From a checkpoint of a small mixture-of-experts model trained on Wikipedia.
Size: width 192, 36.6M parameters.
Training: a variant of Muon for the experts, 239M tokens, 7303 steps.
Below are experts of layer 5 (counted from 0) of a mixture-of-experts language model. Rows are named router (the router's row for the expert), gate (a neuron's input weights, with its number), up (a neuron's input weights, with its number), down (a neuron's output weights, with its number) and show model dimensions 0-191. Each number is 128 + 24 x the weight over its row's rms, rounded and kept within 0 to 255. Numbers have three digits each.
After each expert's rows: "raises" lists some tokens whose logits its average output raises strongly, later layers aside; "mostly gets" lists some tokens that are sent to it at least half of the time. This comes from a sample of Wikipedia text that the model never trained on.

# expert 33
router:106170133093117127185125136116135149120109127137098134146128114166148075127115114105103193126124137151128128135135114134121125155064146179088185102112078111133160131153144138105134114159136151134147118089107148136090150129102096142156125111106148148128120115142137150164125151145123117096080153136131156120152106130119108183174118099123140118189129117123132100113126135143134122097117109101144098131125124142140125091104155124146122153128169144162094081111137111133074126143146116116113094090118118122146121124097113096156132147137114159078093108101150082165111162116149134165
gate2:120141157158123118132118142118115156091100144130090139151075105097151150099116151114122141136121134133123089146119113124130152144160182120152154121156107122127178120117077137113191105109155138134128120138115094144127140152116140106102124121151129139094125136161114088152082164130116137106080167128151120093148129107092108129107132081158153163146156092087088148165117155149113053113118123154111078131153109126117131128152146151116162131102146078150142152118157151134135131112116116124148125125128123097142149123138125122140129102125160147099054124113138136112135203143122160129
up2:133126106129161174142137138095153134114184134102128102124161139099117129127111089126106113118126109160097102132112125128112140137139167155154145119144176139116086140124117082130138112111125128144111138140134133112141106123142156130102130152067088085117094138163140188161109116127130159144141147093139108116146148101189124076155174150134151161165100135165149128092147143178106151080146123141109164140134108096124120123153134119106088104121115120131125136113154122128135127098157135131126187167150094127092142123154128118143118139158155135131122134164061118125141079087102153121
down2:089084127080123124098139125122139084118088092131100114085141124086156085159148132115100143133125125131116127084126155117130108162154099078150113129115167104157132135172150126154106131188164121106146130139145138118100129158095115127180105168130165143177156114100144093146113125173141101139147117111077108121095149119102148122112119152173108104142158093096133120113116102138118153162150154149122073127144106116141122142123121139133172162180140152141119134109137158155113150116161147156121121096152147092135119118123109127118104136113096120097101152136135156136158157114163111133
raises: ")", ").", " |", "),", " and", ","
mostly gets: "year", " brother", "ucci", " son", " father", "class"

# expert 20
router:144075089111147140109132105129116080119112143168116142141112083075109089141067161105193121105116164106135133135144111114123159115118143131083126157152148114107105101142105141123112089146170130110171141168156099137127067154196141126101114135128140121127103113122133174111138105118177145140127150153140125139132111148145154076133106151146105086158128145117102134159136160115126167165148146090131127098131117129110125125079100105141169098150093117094148138124115143124117180109145148089142140134114124089146128122127120149094101154144128134127152112133145117125108126131129139104
gate2:122140115152118121138138127124074099153113139121150120110096124112125157145134128136107150152168108116125138110144095117126092088145088121155141184180174154153105087171110086135117165125107100140128161122121164139112109075148093151124149142101116102114137129137104125124142133138139162141100154116127157119126149123121110162140182192113149150152149160137072134102144126146163147184087124119131120103121148096145132111128126130122103143166117116087153148100158113129093152119103159118136112154121132106132107094149122128115089099085120176101122128137146148137093126177183137116
up2:158117118160157097110148114153126132112159132130136148103152121083165142112116128098126133103103124150113122149131155130139121097120200119125143161139105127108159158171130128098146122125163132101119100095140118090154127140123160149150130118065182178168141136118100155194151157085105127118134112142143135122143087139136099096136108121142090161099126083135134138091153149159146127103138125102168101135152167165128080117098116161146137145139150137115100104156134101135131066175127136135112137095150115111135126075145113126129075122125130171138118125134110109170124128125125137139
down2:144120080136129110139147166161116147106090110126118085134117109145159138122113142120154133118120120137117141140125129145138140145129128125155142122121111163144111125095148131135142125122124129155150115102097095148155106186150106148100181127159103136111107141084124121101158098169121109119124120149124125101157094109147117170111129101137149213126154100141128078130110085115158142171097141149090066102103121133132115081148143144111154106159141129132077146108111154153164130085145159147113135126147116100134113083076139150107098135152093131105186126120104169135121113122175114123
raises: "ino", ".", ",", " in", "in", " he"
mostly gets: " but", " not", " However", " Succeed", " These", " although"

# expert 12
router:144127115097126140122144164137121123115067134094098096118129137133176108148105130150111076140147087137135156167138175161135119107185133110102140123102098118106108100149101141136119139122110091140120117149103130140102141136129141098103152136130116105143100148179090108126096160129111116140120162111124176117125140129162099071149162185129141098140138136127105119121142122139165104149106119179091135116145109070163108089147125090135113117126149160097139172084128101127119146164141166113144122090097111113119162137145123110139160143116105124110095138186099126122147128138090104130
gate2:200103121126128190142143094144137135157143137109142140126125128116179136117111121110145104144156136097091142103134119101114105129173146103140131149124099100111148133185149102096141148115153093175153139142123127106124090121157161155182130094055104116140109148117139106128141159121111116135086136163095081156113126147110137084141132154135118108143130101154154142153159146131110151120137116109147151134121112101111119077144130113169148129115078130120177135148142130122149132108168085132088085150105121151149121118155139139133166108134139168111144119144076121142110117117123105164
up2:133132141126123121109152110124150117147139106140136088105142116152104117103110136097106134063119125127114146163142141165107123157104080150148085156128130157147145134133097155155140094135155094136128156121176107127153138180143088176131122137126140084121053137145098099117124135137135157142176155138155172116090154134135151123120077197131106125105128158150092143118132158121106114124123151127161112065120098134166134083158120147178114124131124115119146163164123144127139127108131152145136149115129129124141117151175131093097137077124164159136120146141121161120153132136133089130
down2:140085114097151148121155150101157140074146145128156133115136102126146151150088119120167156128145116095066119144130120083109125108137110102108078109143128125136123139150144109126163134141105113113121118117123122105133087159175147153121132142114152098110136142145133126122164118112110045082100166146160148129098131119119126111128122086134136191142149112132153130154152161097113099131129165106126147126176132116114082101108127109141088112147101133141119121154134139102169142143162093192143112122141165130129093097154127106104135103140122170105166155133129104124123159134130139185
raises: " the", " ", ".\""
mostly gets: " MPC", " Succeed", " Date", " %", " Yes", " Nominated"

# expert 32
router:152150110123121163110117137105139101148119179137137103145139135102160163109121170098115102140102143153135149132104124114138109101130098126088165141137164173123134112146129140127149127158156145110173129150116152122133135127145147112146094163134151098151119131152109127128107159124102144144114116142119115152118126120072126096105136126129078141147129096118057094158167136130120097096133122126084128130127156119145138083107123131159099122101118152082141192129062112115160122137070101133100158190123080191144102128110121098124124134069162134132120124146114133138148126134135104119
gate1:102134107115144106114091155094146127169108129154110111142168109099160147174120098131096164141079120122118119109129146136141150142126158156128134206116094141136141142087165111082112144143120151106128132158094063133115125132125131106117122065127146152150193159126140097127131172176108127139124127075157159131150134096135141137111108157117111100143099140073112139150096111105142137131138124113137136119094135146114149137137128157118112091151099142109149115127095122129123138103107084112163116142105130101179149082138118121131101145142161113088118160137107149178129126108115137133
up1:111123130152122120152136156103108135128111068166109117177177118109134121127104145141126103165129168111142125156101133114129134132130128155114131134125099119159146135101150143103161106092144122158162137130136139121124157130119111111124096147109092164087106166100127156066134148138155166172151117110173154148122115161099126150129115091149095113094094118120093123132158097128110131133177101123087085165146130125144122165144083126123118161148114115122112114095108148137147132102124117140109116163174111155171157129104141109102149147129090158152188172114134115172178130130143098126
down1:150152155108137121110178116073103107074105135106185168124147142126145146128136158082166153130089151097126127097175177107146114108113134100110125123132145085129124139121127111129165141095087097141144158080142149123107101099128134138143120177131108127134131078105117111140118099108111134109193154137127114158158111068129106144139151139175129113115118130130162097132119097121132139083129149111087130175123129139112115154172155148117114127098116085119107124157145103108124135162135146133105112135147146165106156150120169098149138158125128133154082096144137124135152144112140130113
raises: " ", "|", " the"
mostly gets: "|---|---|", "|---|", "|---|---|---|", " Succeed", " Website", " Died"

# expert 39
router:127081101110115151153131132126160126125137094130126146113154115142106140080116174159088127097123131070138159097132110095103145119119148130167133117158178156144109114114123083159094098152123144119165145124110127131187104153122117132136123156132156119159144107088099128098114095159123184155126091109107134157123105088133139129090070148098132150120144132086145103130112098133125128139127143085098173109141122184124121101108141083107151115148112096118154133142112145161169153140128099112101081138104137176152148126139154157104129140123127130144162147129103161130130100134146165128
gate3:136137128122151113119111119123149158133095130142174117127116136135119130140098129093156109081115130131134123131128090109172086194126165143123094110121151129132117113145168100099108145135091089125188119124120124171144125074075131081153131104106139108163126118127125156089081169148155110119146141126133120119112123151141175169145114126120158151120118156127151165137147141072113111153083122122123113146137124123102129119133129174104143128129126143117128137141160178138154109115101140133111109107115164106145105165138178056102142140104114134113116084146120155136117089159148075120
up3:070175138121121126125149108099130090090107167141086135123129138110179147117139104082103127101116133102112124124137154101113116149144064154145161121121141136116145132081133128134161122121133142104071087078146178112098101134134111171130151108132132145142145144150122123115137120130086111113131111093116157135139186135175132182093129132113116109154147134097123135091115110136135157127102063141134108127120114111124123138105152120089087114137121134113140116100109139140130055130141102158154165115116111161122133142167115154167106162150114139128150122120078094130125120154131113163
down3:121119135123137125152122106117144143142099140134119119108134145087116123165128171155167107096155093113142071158166102154116105151119159128120104158126137127069145124153153128122156173125114113096155166128144098111191142138135122077102138102123118142101120117111135118147093101111132142150079141150125143096127122172113125127128114137111178096131124144142157128148127100136113140116112137137146158121135101117106124185131123103113125127144196122135128124188152123107108105080147134131118179139120124102166091123164146124102124146141178162133079059167133130127138096120131095136
raises: "\n", " ", "-", " \"", "|", " A"
mostly gets: " ==", " ===", ".\"", " ====", "\".", "|---|---|---|"

# expert 36
router:152121129100124095157076100120145156153122110143172154155131130128144133128124101102119106106122100103090118161137131102147096083112135139158117119154186152087112145132117116100115124124167116136123115113166044086139148123141152134087121126099141123115125140099147146155150151154156113137117116153138095162139108139143131192146091122153138115131091129151126114158110113117148109150106123083115095100083093148136133090119125096135088140127077140130158099137090123153149129105165136158107124089108170119135137110159155116127184132117120136080125113141152107123132177105113150125
gate5:088140157133135092125125103169093136129164152117091129131088144139123115143153108147147136144142132130129122133143124127139110134130100183165119102125125154099157173134100117134123116147092120134143156144162096139174132091138123145106155161115129122132143102084138137121083114131142140140158149119129097121117149108148111114114137166068171139065113133109130110137203100128196146134142124118113086150160116132148125141093134118177111089102127113077174125123144101140119144114133125114137104177108151117125123097122105124163155095149133164140104147086139141146134138152072089144
up5:149139127119171129126143097101155127116126112146126113144131078116110080137106154128132151114100126153129098100127146146135157187132159120122122185142111124130090127133086116131113134152180115092101132089153126123091076157169110108122124150145162113105127128138103111156167139155136140109097119107131097160131090128105160129101056125186125083162106191114126072131111096154113143108132122132132138096126145143113110122161124117103167141151091130133100122127137120123116141107131122122131102087131093131063122127177114126153142125177142139130118101112136126120141128138170130167
down5:133109109113170127131143141141104101106143168144095077134119141178150133131125109109094112121166115169137124135108126095151178093123060116126143124089123161116171115136138152105137134139136134135119119119117168159130097104101107099149161148095137123147138165075150152126128107171146105093137142116104150112148099102146108109154142111117111177126145066129157153126146103108120176152146167131140103142095116119168110167132136129106162116099080118158132155132141085141124097124129114146120068135134128098097105103111158142107141119137156167128141165157098106123150127140128142163
raises: ",", ";", ".", " and", " in", " ("
mostly gets: " film", " album", " series", "ation", " project", " system"

# expert 15
router:147115143134137138107128112140173090129123142164102119124123156101142133112108160127128146144127115106175121085146109130147112132159080155152130149129113110157155163131151131128115127080124145070129142139145163158134139123163118099147112112142166105141141100160129136158090190085150130171154074117097141168103133103138117135124102166122085129142134128122127125143119123162102120098112139107127113139122124114164149121159134146114100145137134080161138175140116122114103084128079083157106109196113102170132158100115131120151153136078130131134105124141082102092149094134140098146
gate2:090148137134133127110179174149125119185103068112078198159123128146120153145127128116103147157115128157145137118149107153181138115166113129155129158141149160097110141150077124129131127127117094124112135187114139087130126141153130108125160105174133130146157109111129127138082120114120113119154084120141161150109119077163145103137150129132112094165152101118116149126126108097116170132144149129125127158096129135121135137162153141146145151116105098109113115107130145169146129146130136141081094117122187112133146174139109109106136125114114092159145109179115118115101106149176145127
up2:112103141150152114125122126131105123144149119117110120155115130146111146128145117106093184137135121139119121127110161131096128123105203110081153051129139115141125137099192123134125101148110139103163087134119129118113163153089109099127093141082114143109133138148108184150165097127177107094118163159115123062128144138144126130151117116126128136120150110155138145147120132102115153109106137133196138174138132126115119146100153091153100149112134124128153098141141134058135128173154171114102154146152131126100125169114101150138138123137147105150093142102138153127122106096134126163
down2:124112130114081161141133164136170106156101130104146173155118127114143140150110143108131084113081131190128134115145107108160115135129121138119111122120133112121157160117094100109138131126115117122090165121149138150109142133136078101148144108114146155159086116132147089107099122157138138128118135120107114136102138120103188136159167102138116114154115121155141164133143082129140104120157133126126094118140079138149162074118135146128165102144097120122099174104138138137103089109139094139172157091144124114174166114147126116191159135134084157142147077084121129156115133086131099132
raises: " way", " ", "\""
mostly gets: " (0)", "′", " Coordinates", " 1808", " UTC", "hylum"

# expert 1
router:145132115100096203088164127109072131119145144142103124145101163145143113123123124174126097125135121121129156137074152122148148127173118133144179125140113131119133168116091113156115112133105125154098140169110134130116111129110140093120128184118133116138108115156114140109118102104130119103128135086141150094092147110118125124104117152180086167108100180112080144116090165115126155111154164102108134130111122118127110158116116114140095093165115134128132134146175115108157140139140170107162122170077125124122155122146088136139091138161116141113081139124124155125169150108090113100
gate2:165113126074103138127143094140150135142145160103115139126096148108138138114177186127133179109138175107094112123157175080054093119132115151122172125135072129126140130147107158129118115145113154105131121138121103129103114147137175116114150120076091125113126106125098132136116146150124139131105117194147122151168136113119128120126128124103129126110107120143141091129094117127182124124117145150105154166127119119085117110133150136143159127156123105138122106142130176123142134149099056114147112119144114140142134143165096099129167124174121157112113102145099119141078132095104099125
up2:148136122123130121129135133123128157157159104161164123114127136131133194115128091099128102125165165147175164148146114158168147159072130106107121127098160089110129108134127109126109117147094099164100104100162127126145096111128100129164132146151160093110128148109159116115136121114121117102138121121123133127111147117132138128162083108091129081111107146145120135163138136140130101146119133120147124107088076133114139099175128158122117140107129071106101120098191106146098097092152160115157122166116101144118046136153140165089108119134076132116147115111162136130145121137139115154
down2:139111148110121126142080073154132138113110113133127153161127109127137138100134172109154160141159127115141123115186114061125119154146109176115131119165164145134098133165126142151129129081110110168106091097126138074125122157095156102171111135120118134137132105150121083133159113092139098111122102141138137130132127113129125133117127091132170112104103108131130143130109164147150111107194190096101126140144163100097119102119118098137123118135123096138155158136139153112111125129152086125157172138132132152191136105123174159121132156094102148135094132080131147125099134124110101118
raises: "|", "\n", " ", "===", "-", "===="
mostly gets: " ", "·", " (0)", " JPL", " −", " ±%"

# expert 35
router:110132109087107098137108072139133165167180140095149129156114091136112138128128136116169132124124121105111126130137123123154111140144111077092147141128143085104165067134147143118107146128082134116114095089135164167128149169088059145123115112140079126152101122148160146117160102126154141141145144124144124146133150127089143116113106104112111159137149091116120142125137127156132134128080127146138134149149145108137157110138146117178138143113129133129102145129128172189128112131179101152105138124113103142103123124156100113124107123184166095133127127098158141155088146132095188121
gate4:135085162135135134151113119104127138133094142150139142120133047109148126097151110138152169117125130102143125152084075094106117124173143096136095125163177126144110140136096125111155136170139091134154141163105138154127132114100109101088142136127126108157101142127161125131162118135086119109144126138175130146168122165078116111121113129138183128131117153119107125147133170110188123123134092159148135085178124117145109140173106101144114089122111107125136143142100114118140111141164099156108163092154115145094133106147155103116097141136134143124183098082107113128108134130145107131
up4:122131111131111133104120120130091143142144111096112073148116138143166102136091132129118139164120090093134118176154130116164089136111085134171113114168092129115153144157152150142120146153148170125092130091140108143122125181151153090149139145158135077131103109167135142105126151138126130100124102138146132125123150157097113067096139143127118135077117173112102128096175140137147114119106129131185158137116162100118155122145144087161142110151116102127129113155091138178083161095119156112128157140127138149138126098175132114092128156124167145115090139081133125123136158130138119119
down4:131136148122129115131158128136172111143053129146189155147114092128125177104146132118099114122165157094152120111154112112106184130181118136125131157142164144149118123147117139139119140135120118114110081120103117127151115126081122130134078096149140144133146093171143148100108116116115062094095089102125132118106113120137085134106128138140130111110133174100099138154131117157117137187136155147124110102150167134160153125114096130113142104161118123090142135132134147135137129183151143153131132137106127123107169082106133081152097142141158128138134136109105096078142151126152089149
raises: "ance", "s", "ing", ",", " and"
mostly gets: "pp", "ob", "mb", "em", "tin", "sur"

# expert 9
router:136116119142125111134167108128171111123121086173119138067142153136143147180141121131119105138101184132151157135101113126155134084092182142120162121071157142101132095105085119114127118118150083097145105123138142107131161083094133146127142133097119119141139134121143151147131152125114115168093130097135117086130134108113103138148131112119138155137137123104177089163128105144158119119147127124157119098148089159136118099117120097123116170143116155117126124136119125149140140137119166126064137082157109126102136139101180119141178116110090166120110126110180146111156154130118177142
gate4:149146094112139113142101133138175164124122177133073080122139122097116119098133185096085144134170146114100126099098124156128091124139136118139107161126082124111115133126115124124135116104141108097139172121180133139132117137075108141121111129090076123137155075141103086133111118151107124112146099141125124125139141092141125104159130160117105103151119108148172161112095147120168131154131108123094061137141114164133136145072110120120116122160100155105125164185127112120109096148142133093117171103129127127136118117119156130147170111104138119150150137133114124119101161151122169162
up4:162086120119110117113134132146121142121128151127136148148124126158121202185162145146150091102120188094115105076086097134105119120146164186132098125091144152145124128085150127153128108119111107126159108129155137120129115124149119106096156132157116153167130140126126133111161108126136130151117161163128106155130092131129124121143096082155144117170154111117118124138101151126130116115124120128140157053173097135087123135138168116144160125083153124155124133115084131129148155157135153175133137123172128148122124116119150116117111093127135148131161118108151077100161098080123143098
down4:160182134152148106091168150128091124141184134127127122154104123114148107104109140185108136137125113083151141164116116140124137119096087106127114105159076145105128157140159108087124132169145137123115135150143139165134139117146133165124138162127158111149100153107128142141115102144127165128121073097116165094115138140099075156141113139141093169068176100136133125089157114104111146140093109127130120120153166099122118104135142138086128123104124132130145158094127130152089133119123112114115072135145134104100096102140140174100156141094136144130093101124144162145146152164118090119
raises: " his", " other", " her", " with", " him", " a"
mostly gets: " Act", " Governor", " Minister", " President", " Member", " version"

# expert 23
router:154176113124155138173140102130100161151150121148133077154170157156119130119138180154093096121110132101099082124112143110162116117126160077105128086125149108129145160135103164128102141155157094158113109157123143098153117088124141158148079174145070106117137111154168133143151132116110117109141127111138135123094148172149122129144163106093084162116124104125146185158090151103122146149114152150129123149129119118094144112114091135096104069132131110142151166121116134100144131089151174094145085129153149125112110129141132116091121132144134127152131135119130100127115131147113112140
gate4:156105115116129109151159164161139115145144114158136152146143112122183110148107097134155126103116155127153095126068121144119093172125113179107072102095103095146082129117092127122125122148150106135117175134126152187112093165177141132147115126124122120137101098133118112103151165108155128100121157095118129130168162151119128164137148132117112112157165133141153130116175122161088174131150106124130156111088153132125141077110149157121160128097127145139142094132126137099140123154136062113088091140165121141161088125131144111140122100103130130124142155114099123147148145123112149106
up4:097072153124142143104130112116098121164136159132109139150151110126166087155107179079163111100136161130113121090136147109093129123139136144094110117152107117104094104146167151128077158106077124131101146142090113118117158139132106117095163106132154172104151110142131130154112115090172157101168082142081139131172134098157183136153094127148109109070146173130100121152151140133126122147134083125098151084110113130128146129126125127120147132112084163142114144113129166141130107146137111094146105119113150166118102107147123159151120125132129081144122164151139136136136131134123107122
down4:099136163140164116099112124126108118112123114130125114131098090131128021103118148121113122097164099106129144132118094118151176129110165122132115123122098115134117188144124129145132188078092137148098176140117143129129141148136112115164158102121166159139128128112140097154140119080146116072189109097112144121165168135134155138154137109140127092118114116132134135118147145082130181129158100128112113100132141158138108152148150119175107125157105099158135122095142134126128132097137146133148115112118149089106102134149124093112158138147137128117111163125146151089136119119110121180
raises: " the", " their", " his", " her", " its", " a"
mostly gets: " on", " by", " On", "On", "ing", " over"

# expert 18
router:127168134150118114099150122093111095073122155135083136161102111118079109154126111108147119134148143174142145136104130088102161100122130110151180119136141148156143138120154125133091116118104131065121140099147145146127134142107157104139115129136128083131123150117096115142139147125161131117118078158101146111169093126130132111144195108129091101119180150114136117109163140120108122094101130176118143107105097152124133154106166115112184158170120100138144186169073109129080140133137119120143117157128142152131124140084141123162148100144110109110099145126111122135112133111164139137
gate5:111146136141120107118131104111100124170148145137150115130125120137115132165129147128100171144114106118118107162143159111130160116135139115148178135122112140128121128099123125158132138105184135113143125168092105133119084131180157127153107140090122110086124118092180132103122128092140140126123140152100098136082109152146145098148148109181118126133154149090107184080138122124097118095132117142185108186114069109135143170140156107125132117191068111119138131169113115110116110149143138123152104112146137143102067110127153087131122120133110118124111159156113110146124086157153123139
up5:121138114123099136115131102123085089134116153131174152106105094135152105100123129114090133105119129113101162129135116141134132188129174115156123123154152113106094135130077123090099143136146131127138141150161104140131099141100104123187141134089185147158117161134121106101164120109101156134085161081110105148169113122155108111124118144063106103102143124128065155149141126117112113153158102127118122113100135135088140123108135122099147138135124099101145158140183131136138143168187130123084130097151169124117128149136111092118141160129119098086125095115152126155092129127132106123
down5:123166171124170102128117151107160127150163094131096105131106119142100145108133108149160115099142106107133127124115137157080126074126097116111123120098089140155181113138111165096105108096131118109128156131162101146110172133132191114104151089142126133104126139130122108148113162146175075108111162136131088126132144114123073117151101091131139123137085135127122124108069082115146130122132133139124149087174102160091185151125131154150131123117124146170126129114112128138118105144105107149144130120126113119101130093121137116125113166167144138177162139170141122125134155159083122120
raises: "-", "===", " ", "\n", "|", "\""
mostly gets: " al", " non", " co", " sub", " Saint", " Cha"

# expert 17
router:102132126163131114152139154107089128076137129101074078174155106144146127113161138129132093141072085129138101084136090164125116132135144126116125142123088143141139109165118126167168097103108125168091165138127083154137137145113127165100138108144107110134105129120105138146119114109115148150105145154120131150137171137142122128150099124102125112137160141124141119116082178136129176092129139149136141145176119107162141179088065168116151126142154129132128126177159139117124129088149154084128126131104136118100141149094159156116119150137124114120133101163157105148154117129127089100
gate4:135137092126125146088166140082110114141122124125110118142102108143167120106135148157166144151102139091082143127167122187124088158090141120111111147127110152159115161123102106119129125100082111122135161130106096149158143140098168116161131076106110122109121092149142135151129148164128106139145100131119125097100145127117106123127144132113133142114144149101131144098087138148166140119150146127129114126102129104140134102121118125097118181159140165178134130126119168125102138106143068153113113103105072155156148143145100098154139166148089123111195136098120165113072097141105138124
up4:151144104067157120139136134168136127149136107117127142166126145103110146173122156134107147166173133148148121123099102110137128147117136112162078147112168153092120136112161131138130118120124125073124111140132116115139124129141167160146130185097139137127129193122112142191144147117120108131120157154135167100152105130114133093167137169127165143100102127136125109105126135124116131093133083129108158119123144117120113088065146160097106151119129119145141079135095121094110140099108135135115160128169131135120132116106112109133163149123160146118112062125108079158063138105130104137
down4:115161143113114094126140147121135104127145162113119159139147149109137155137120083076136143083140111150097148107151090123096156083123121106100088137133114087131138153150129106158135152128104155147139123108084168145118101127151100117103092103110124097161153075128136118087095145111119123112151118141132151117133131118108134190128121159161130143146149090137137127145138085088123104137145132101144115078140089155156152173142160077136130122172133093133137136110171142154120155126130135121116131116076146146101076132136178141146139080162140116173124146126122168110117155133120147098
raises: " in", " on", " at", " as", " for", " with"
mostly gets: "8", "1", " (1", "(", " (", "00"

# expert 38
router:100128154123111131118096119180140153119142128099178108124143159099072135158137151129082173159135121132115134106138113110107126130150150121117178138156097138155150122145166134133075146111121162120152060109100127124111131096126148174092123117104152107140153169146095105123123102176129140102161097107123120171086137146136106166103064147129123157154129111086115103141102131131113166168129164124140075128165139131131145142091166126119136105148099126100129101126151079103109153157164127152128132132119139143159133112107129127131115136133123095142129135100121114132113094110176106111
gate3:144108134150115102147119113138108126176132112141132144115153134101154127154138118087128076071136114114123115167142152078154116135171172108125102089130142111120137159118137107087140127124188135104096101143152142124128137154108141086133094137126123131134131109107111137224123129101131162124140129096146162098148133113138124145098113112149116113106122160156102111127146153167173152136116110093155112142093130097080145153122135147166119149114096144126148135135154115085130139122105123096108083093143119123166117148135117115121167183107103146165145143098112146104098120125097099084
up3:122097105134128114176107130165111094144102165085118103091114108117119172122122147097166125095156136116141131169123111137113110106139155090114136127115114145095146118132078167124112093148113084129132146120114140132136140069130094136116137126102151081141128182117159121154143143143172148115101159134121168104116124131130065114140111104140120157159077139126171118140163137115146146122114122094168141173121120116113127106154129153149101155111134115139154109125136129132156156120161098139162142162155116103149130157111146153166175113101105129144118142113106172115141151093163090075
down3:136118118128099089088139088141093194140105109120160118144100143177086094153120133126130153147131151103145075148137117156116147116149135164135113116131117162156120139126127098107124164105090120125113141115155139093148126140145161152122125091137104135103132124138109186133141105140140110126113106124130081186117083152093187136118119146147109137094161140128127088152148123090141098145092168192124133108106099147118115133126158091118162178132124108154134136105129147134117107144093117115096107125140171129110122127119143135117121156119160141104111104166174136141125077168132151147
raises: " the", "\n", " ", " The", ")"
mostly gets: ").", " during", "\".", ".\"", " in", "."

# expert 19
router:124116152084172151136150123138122120152114143138140127169124131203108137171117133148130081119111099110148175160094119112154097132167126163116149118109150152129155119151143060131111154115106149097108172130080151135139124116141184111079129133118102105138149151131115146087123122111122134087133122138124163111120142165120135105132205109103105118099150169109122126138148125136136092160137119147135102140158146138156126109146119135110159148164145110097150174122148117131106124100146149098124096140136114104142131145182134173114079155091115112131146129116131141117113135147108076110
gate1:131106112118132139125129135133152161131121144106121152109196135161091145137135077127123191107141140122129137111085144081121078175187201120098122138114116197120120140105104120090177196134105139146096109146121139138126159126133152139144141127124098168109160140115133115156106114135139136127098107139131133144093161159134104113128129157146102161104152117112107136186139104138134131094110134165134121135098106141106127108134153154095153155103145115122100116121122095089091120081093126123153152161106123118140146126138123169131118157139123115088124139149112112137102121147088137120
up1:093126079153146115160089168129098119112076082149114114091139102136119140133063154088150110120127133097136140132105177076133130157145130103111122132101130133137119110150155119121114121137111171154101138155150163122119171114143104159112117104156136123083167137112120119161149135141113127113125121152105170150142132136160149117117133148143102098104187154110135129125170184157093142112117159124137141133174152129149188143149105144102152149111115142104086144110155121147131091098125122090108097110118122155166111119136167145088136144116118115146094096141105141084123151136109121148
down1:148107141091154164149162091125129173116147083142146117137128151110161148118153123110080125118107130114137147147173125143129095087100103112127147087153106100127141162112132133107139108143114103095100120099094096129106145179116112112116110120112098142126122091109124160120133166087131165190133160114106126114179166109156120112136112132100168138143084142101116114119148141163113156119139092150129098137099169126163129130140103103174131097169114107134159132091116121108130119156124126119144179143112162164110131127099117125132147141161134124134159097151161126169109180098150089110
raises: "ing", " and", ".", "land"
mostly gets: " Ka", " Le", " La", " Lo", " We", " Yu"

# expert 10
router:119170126127103129114149143157106139088126151114106149096176168128138168147140130108104131132079094114140113149142155136103113162138109147135102133130060196118165163093148131146125169131133134138140108147132095132140119105119175059106158098135127137130095099061128148135114119127118126124096103151167105126159154155122108113138150164108155137107109111193094157111125131108117131163137113136103121111131158157124122163121133129129108124116119120123132134150126137096128113144128100119124125146120132101092115083155138063147155135122121141115169107180130132080118108172161121145
gate4:138167118103128087149168126145132106141157128144130159108130126096086152158110134105159107140114178126146129118116118142122167150123147138123131124118119080145137109110125179163091114133116120153127127169150116141067141118077134174140145126108098152110087113150105088129129140106093111114140162153123128086150145110173150118112124165123091124137148171127066131121148152137173146116117120113118122115098145136116126128121107187154159169060098181148103124102117102119095134122121134076108099129103119115115164114137088100094124161118109144132130110164137135148126108114164140132
up4:151111091104153185139088117174132125087122141131121147165123093127137092130131177117123134133130132147099143112096133109135146146152136184117131114168160127119129144154134069149085138116110140096118107114124123108111109120151071115126092076115122135149145126120140136153117146135129132112162084153119148120069131120181117118124146077124134130100121090131127108091141140126125137117112160069148130084172127168113125121109138132144157100111131068166135076134105172123170134126154122124148142122111113084120108115132161120159122120155179139142150124115133114084138123135090136134
down4:163121111095145111134146167119160111126111124100130108115143106113144090140124085148130112161129169132090124108106118126139135151128070117131132128119129148173150194111103143129152124117131108127150186143118144128095131122160123125103142120146151173135139144104102136135137113176120104127092104116162148123157130120109115154110141149086072124145091096108172129139145110095121155157145121133168061139081082083143105158142160150113105135128134137111143120110140107099135119134163107159114129133136117163133123186101117120113192126148107185159130113086127097160131114102137145138
raises: "-", "|", "=", " the", "General"
mostly gets: " /", " (", " Height", " Master", " Regional", "ska"